Below are experts of layer 4 (counted from 0) of a mixture-of-experts language model. Rows are named router (the router's row for the expert), gate (a neuron's input weights, with its number), up (a neuron's input weights, with its number) and show model dimensions 0-127. Each number is 50 + 12 x the weight over its row's rms, rounded and kept within 0 to 99.
Before each expert's rows: "mostly gets" lists some tokens that are sent to it at least half of the time. This comes from a sample of Wikipedia text that the model never trained on.

# expert 5
mostly gets: "%", " Z", " Ass", " inc", " Trans", " open"
router:52 24 57 57 31 63 54 58 63 39 43 69 51 47 39 34 51 46 47 46 34 47 30 54 42 30 37 63 37 65 19 41 58 46 52 39 43 54 45 37 57 51 72 61 61 73 46 42 54 56 44 47 21 53 47 55 34 44 50 34 42 28 54 62 46 68 67 24 67 63 55 65 46 34 62 52 39 63 56 73 34 60 43 72 50 59 55 57 48 41 46 55 59 43 63 50 30 48 54 46 49 68 50 53 60 40 52 30 51 41 37 60 58 48 24 52 45 63 52 67 53 57 48 40 46 75 55 31
gate7:39 48 42 67 59 57 62 41 46 44 39 39 60 74 71 60 41 42 42 55 71 53 50 47 64 53 43 42 61 67 65 70 64 85 45 54 30 39 68 45 39 58 56 49 54 35 42 60 60 58 64 52 61 42 63 59 54 52 37 42 59 55 60 41 52 59 51 59 46 52 53 57 39 49 45 45 45 52 75 40 35 52 52 62 36 25 57 58 44 25 34 35 49 46 39 54 20 52 26 43 44 41 40 49 46 55 36 35 55 48 36 47 30 31 15 42 50 63 51 46 50 57 75 39 43 57 32 60
up7:38 62 33 51 39 34 41 51 67 63 44 54 44 63 33 56 71 44 44 31 37 46 75 42 59 47 45 65 59 56 63 67 49 56 61 45 54 37 67 40 47 74 46 49 55 36 35 45 54 50 60 65 45 44 34 45 33 36 40 38 58 40 61 67 60 45 49 49 46 53 41 37 42 45 33 71 41 61 54 56 51 47 60 55 69 45 39 59 59 61 65 58 56 56 36 57 50 25 56 44 38 49 73 62 82 51 44 53 61 26 64 39 56 32 18 62 62 57 43 64 45 69 63 69 59 40 42 60
gate8:55 60 35 65 24 62 43 59 43 35 36 34 36 65 37 58 60 61 70 33 45 49 63 38 41 59 51 44 60 66 29 42 27 53 52 54 58 37 57 58 45 57 43 39 54 36 30 57 43 49 36 54 34 42 57 46 58 68 42 29 61 61 37 56 58 50 59 61 53 65 40 36 16 50 66 58 42 25 56 50 52 60 68 53 58 32 50 49 52 57 61 68 70 66 55 58 39 50 50 43 77 56 52 65 27 46 56 48 38 44 32 46 61 60 35 27 68 57 35 63 47 54 40 40 44 45 41 53
up8:47 31 59 63 28 74 36 66 62 61 70 37 52 64 36 55 45 50 41 37 54 40 57 40 38 55 33 52 54 70 30 58 55 50 54 55 39 50 46 51 63 43 51 48 63 54 16 55 47 48 48 51 50 53 47 42 70 42 47 32 56 51 63 66 81 37 61 39 43 58 59 20 46 47 48 61 45 45 42 51 28 33 55 40 72 34 51 30 66 51 54 55 64 42 51 48 37 43 40 35 47 45 42 55 64 44 53 41 45 58 39 55 38 62 61 61 69 39 24 60 61 56 33 67 30 61 69 64
gate9:51 48 57 67 56 58 43 46 56 30 52 50 40 58 65 46 60 32 38 51 55 44 28 47 52 50 51 66 49 76 25 57 51 63 51 51 50 48 49 48 56 47 50 50 47 61 24 50 61 52 43 50 28 32 45 39 39 50 64 39 69 43 44 51 53 28 66 40 50 62 47 48 33 47 49 42 57 56 78 77 39 73 41 45 48 48 64 68 43 42 39 61 61 43 51 33 52 38 54 44 33 95 21 38 56 62 54 43 61 69 46 47 63 54 43 34 71 60 53 56 33 62 55 40 47 59 65 58
up9:41 70 59 58 48 47 39 29 34 36 28 52 36 49 69 40 56 48 60 67 12 55 37 50 44 62 45 62 50 28 61 51 43 75 49 42 54 45 36 33 55 64 36 24 43 51 24 55 62 56 63 71 22 40 52 53 53 54 42 27 62 44 53 46 61 56 39 56 59 59 43 45 53 49 44 54 45 58 49 53 37 59 63 58 54 56 61 53 32 51 52 43 71 40 41 43 50 47 54 51 58 44 50 35 47 32 53 42 55 76 45 50 64 26 49 47 54 49 60 52 49 76 50 34 63 56 19 46
gate10:62 32 61 57 55 67 78 55 54 43 51 39 65 68 30 38 23 58 72 53 58 22 53 36 40 36 46 57 45 54 33 39 65 33 69 42 38 63 60 54 66 52 62 34 56 45 60 42 58 54 45 60 45 57 41 59 23 54 35 31 60 55 36 37 56 62 86 43 57 58 42 55 30 52 55 48 45 53 41 46 54 62 42 54 57 60 53 26 34 51 35 35 47 43 59 30 40 30 64 58 54 58 43 59 54 50 49 67 57 45 40 55 33 63 62 47 45 56 61 36 35 29 49 44 47 53 53 57
up10:44 47 21 59 48 70 39 54 58 20 26 44 57 63 58 50 60 45 53 45 56 63 41 73 22 39 58 69 62 39 62 63 57 41 61 55 67 53 49 53 41 52 36 44 51 48 40 50 38 56 49 39 57 57 27 43 27 48 45 50 33 43 39 56 38 49 57 30 81 51 52 53 56 44 64 44 63 71 53 50 74 59 47 48 52 56 56 73 53 41 51 58 64 39 65 63 35 34 53 42 47 41 45 67 56 53 50 46 62 47 36 68 56 45 56 25 73 40 65 28 40 51 33 49 55 65 65 51

# expert 4
mostly gets: " well", " Sh", "ari", "-b", "ij", "aj"
router:60 46 39 26 28 57 42 56 43 47 78 54 24 55 63 65 56 58 48 27 51 72 52 50 61 60 49 47 36 37 58 75 41 33 54 46 55 61 32 69 51 53 51 50 30 61 67 42 54 52 43 43 62 48 41 57 54 71 41 67 48 52 57 57 52 41 28 46 62 40 46 73 76 64 22 30 56 50 53 33 46 55 51 36 58 39 38 58 62 59 45 65 47 62 47 58 71 38 57 48 40 41 69 59 32 78 59 39 41 60 53 43 38 33 64 42 52 62 51 51 58 46 50 62 46 41 47 52
gate7:63 59 63 39 25 62 30 54 47 24 56 65 57 65 60 72 88 54 91 56 51 41 83 54 57 48 41 44 63 50 50 57 51 41 55 49 61 29 55 46 59 56 35 57 59 39 48 24 39 59 45 39 43 34 60 47 37 58 43 63 39 56 50 47 59 58 43 63 61 62 44 49 73 48 57 79 63 58 63 44 43 49 58 41 53 45 45 55 47 41 44 74 53 62 50 55 52 69 57 44 51 36 60 51 69 38 25 50 51 43 47 38 54 52 55 50 51 51 45 57 58 61 63 52 50 32 58 61
up7:56 52 57 37 28 65 52 59 74 50 29 61 27 52 41 49 52 58 20 28 55 54 63 48 49 77 51 50 55 67 46 47 35 66 51 46 50 47 40 34 11 37 54 50 63 29 24 45 44 72 53 49 47 68 52 36 49 48 58 47 56 52 50 52 52 72 53 55 65 54 43 50 64 69 46 33 30 55 53 52 55 58 57 34 64 38 59 44 42 39 39 42 40 46 62 67 53 38 47 61 45 65 45 42 54 44 45 40 77 33 55 34 46 49 30 46 54 56 58 46 57 69 47 70 50 53 56 72
gate8:71 56 43 59 45 73 34 61 25 62 56 56 34 38 64 75 66 57 72 41 60 32 53 23 56 65 58 63 54 51 39 41 48 60 53 54 61 40 47 40 50 52 47 46 42 34 25 36 61 66 55 53 44 55 68 51 55 65 34 60 59 63 62 58 63 43 42 53 57 58 40 56 69 58 56 65 62 40 48 49 47 56 26 42 52 71 60 68 38 58 55 45 56 40 48 51 48 48 17 61 39 46 37 66 46 46 47 45 39 59 30 51 53 54 68 49 69 34 56 18 62 44 60 49 41 43 68 48
up8:47 39 54 44 43 36 46 77 48 40 50 54 63 60 63 55 67 57 75 58 57 48 48 53 48 55 47 65 33 76 35 51 51 25 39 60 43 63 65 50 67 65 60 45 48 58 56 50 42 51 55 33 39 39 55 63 54 54 46 62 56 55 51 45 33 65 49 39 59 32 51 51 53 46 47 42 58 45 69 69 60 50 60 40 51 44 39 39 25 67 68 32 46 67 61 73 40 72 57 42 48 60 39 36 56 32 46 57 46 58 56 44 40 45 51 33 47 53 08 56 75 20 41 40 43 42 37 45
gate9:50 51 40 48 46 27 43 30 75 40 64 33 46 33 70 51 63 59 43 59 74 32 43 43 41 45 63 54 47 54 63 49 71 37 47 52 55 40 55 53 65 45 59 53 32 40 38 47 45 56 37 21 30 51 61 33 55 69 50 59 58 85 73 70 39 60 52 41 52 56 49 52 59 72 63 41 45 59 47 31 36 43 53 58 44 81 50 68 52 54 41 63 37 43 31 36 62 39 67 35 44 43 44 53 63 56 53 61 45 49 41 41 56 52 62 44 62 35 30 44 56 49 57 46 56 57 61 64
up9:60 49 30 52 34 47 46 51 55 25 47 36 53 40 75 59 30 49 48 57 58 39 48 32 49 44 85 63 43 56 45 61 32 38 37 64 56 66 60 37 53 44 50 48 41 45 42 39 47 75 47 13 64 56 63 52 29 65 57 49 46 56 79 72 43 44 45 38 62 59 54 38 46 68 45 43 54 47 39 34 43 46 50 40 55 49 66 66 53 59 58 71 46 44 50 58 55 41 71 42 50 51 52 33 59 56 64 33 54 65 30 45 40 69 48 58 36 46 41 51 45 53 70 46 24 44 60 42
gate10:53 67 36 57 47 69 48 50 52 47 58 53 39 59 58 56 41 48 58 42 75 38 58 52 54 64 49 41 63 43 70 70 53 56 45 35 42 61 57 45 65 46 25 45 59 49 56 37 42 49 43 67 33 34 51 36 66 63 78 30 43 66 65 53 47 40 39 52 34 59 40 41 43 37 55 67 35 47 63 60 42 30 31 59 42 38 61 59 63 50 51 60 40 43 63 36 51 54 35 62 67 51 40 78 65 53 35 66 46 62 47 58 65 53 54 40 59 35 69 63 43 72 39 58 49 16 54 35
up10:50 40 45 73 53 55 43 40 40 64 41 48 43 52 42 41 58 73 39 54 64 41 44 53 49 14 56 31 46 45 83 50 36 29 68 80 51 50 50 25 53 46 54 72 58 35 57 38 49 19 56 34 40 47 47 42 43 60 61 48 73 65 59 48 63 46 43 54 39 57 51 45 41 36 60 46 73 52 54 62 31 30 65 57 43 53 32 50 54 49 53 49 61 68 50 50 41 58 54 51 50 44 48 37 51 31 66 65 48 43 61 62 38 34 46 70 38 54 45 42 62 46 54 62 56 72 34 39

# expert 0
mostly gets: " him", " an", " them", "ely", " off", " large"
router:42 61 36 35 39 43 43 68 48 40 47 62 53 44 54 40 55 38 50 32 52 63 43 55 69 65 33 51 37 36 59 37 65 68 43 30 38 65 61 45 40 38 68 49 37 36 42 47 45 59 61 57 74 32 37 31 72 44 37 58 32 40 45 38 45 51 48 41 38 56 62 54 63 44 54 22 26 48 30 63 40 37 38 49 51 74 63 43 40 66 33 58 25 41 49 44 51 55 53 46 58 24 60 51 46 66 36 56 60 31 57 30 56 49 61 66 62 53 45 50 54 60 49 66 45 40 31 56
gate7:66 50 56 44 51 41 37 68 49 41 42 50 43 66 67 64 57 53 33 54 72 51 60 27 47 56 49 16 37 38 64 53 63 43 48 35 46 21 77 62 47 44 69 44 45 34 39 35 45 73 47 62 42 43 55 59 31 36 43 53 41 45 60 40 40 43 43 48 38 58 47 54 53 44 53 43 59 33 47 36 26 56 53 61 30 65 56 60 60 54 51 51 44 49 28 46 48 38 58 53 61 46 71 61 46 52 50 56 47 39 21 74 75 69 67 55 64 55 57 57 69 52 44 55 57 38 41 54
up7:37 53 55 33 35 34 27 56 57 49 59 76 65 35 40 42 52 40 63 55 25 52 47 52 56 59 49 78 59 44 51 53 57 89 48 57 61 50 30 35 58 41 45 56 57 59 52 39 54 43 57 57 58 44 66 31 48 57 48 43 40 54 49 84 45 49 57 50 58 38 70 48 60 27 46 47 41 44 48 41 67 50 51 62 71 38 31 78 62 51 47 39 51 45 69 61 55 56 35 39 65 43 34 54 29 28 56 58 48 41 54 58 44 43 56 68 46 51 43 69 30 61 50 48 42 36 53 53
gate8:44 50 46 55 57 44 19 69 49 14 53 54 30 31 20 66 47 62 40 48 64 41 65 21 66 61 62 47 37 61 35 37 57 33 58 37 47 63 57 55 40 45 32 41 54 33 27 46 44 62 32 42 44 44 43 61 55 40 69 49 58 58 35 50 47 43 55 32 51 57 42 50 58 52 46 53 53 53 27 52 71 46 42 47 69 58 42 42 43 22 47 47 55 47 53 31 33 37 66 46 39 47 34 38 56 55 62 70 68 39 43 56 33 51 51 58 45 58 34 48 60 45 48 55 58 41 64 59
up8:44 40 57 31 32 63 55 53 34 28 42 38 39 52 39 45 38 53 48 40 56 47 54 60 77 57 54 42 47 51 39 58 46 42 47 62 43 48 51 76 66 44 46 51 70 66 55 42 60 65 64 45 54 65 64 61 36 52 59 63 45 56 43 38 81 42 57 56 53 55 39 57 48 37 36 44 44 44 38 61 49 59 51 43 43 52 40 33 22 23 39 42 56 42 33 43 48 58 47 35 53 39 56 51 43 47 43 54 57 40 36 51 53 52 45 64 41 19 22 56 58 44 60 23 80 68 35 76
gate9:44 36 28 58 71 26 38 62 53 41 34 60 61 51 62 48 56 30 60 50 43 44 69 55 39 61 48 53 51 49 47 32 52 68 23 41 37 36 57 29 28 54 33 58 53 36 31 41 67 55 47 67 42 40 38 51 46 54 68 52 43 29 42 28 39 41 66 56 34 57 57 57 62 33 58 43 38 42 45 81 55 51 52 51 43 65 64 45 50 43 45 55 48 57 44 71 42 60 51 47 49 29 42 51 55 33 51 63 59 49 48 43 43 44 73 35 48 48 41 33 39 79 79 53 61 47 52 42
up9:61 27 47 58 45 54 62 49 52 42 61 40 59 35 50 40 57 55 59 38 51 57 69 55 44 52 14 50 47 72 37 52 43 49 63 58 54 53 41 49 58 61 37 54 32 50 40 43 47 25 67 49 34 42 61 50 65 50 51 55 50 36 61 57 19 44 42 59 33 45 64 47 30 16 44 61 39 43 70 38 44 56 42 62 46 19 51 53 32 36 59 54 61 49 38 45 17 57 46 47 64 50 53 72 48 50 64 64 38 37 58 50 65 43 54 58 55 42 47 73 31 58 62 54 53 39 35 40
gate10:49 59 59 59 51 44 47 61 32 37 39 52 55 56 72 35 30 21 58 28 57 44 55 59 32 69 51 59 59 39 52 28 48 63 24 53 61 45 60 38 53 41 43 64 31 30 20 39 41 45 54 67 47 34 46 27 49 40 43 40 41 48 52 44 27 25 66 63 42 56 77 54 51 62 54 57 31 41 55 53 56 40 52 44 55 48 45 48 32 46 58 33 40 58 64 58 57 69 64 49 55 41 68 71 43 35 42 50 61 54 56 43 61 61 66 38 55 59 55 44 43 67 70 42 55 60 51 51
up10:32 47 46 70 72 28 48 37 44 51 46 79 52 65 50 49 69 27 23 61 41 46 41 58 41 59 56 59 40 41 45 48 60 64 51 54 45 30 39 47 40 46 33 73 49 53 37 48 49 56 63 56 44 43 51 41 41 46 32 47 55 47 59 46 61 34 65 68 55 52 56 27 43 77 60 43 28 34 39 50 58 51 49 57 57 45 63 37 39 57 24 46 40 30 64 48 67 54 70 46 47 61 40 49 43 44 24 66 74 46 33 59 63 45 66 36 52 46 54 44 60 67 49 54 54 45 45 26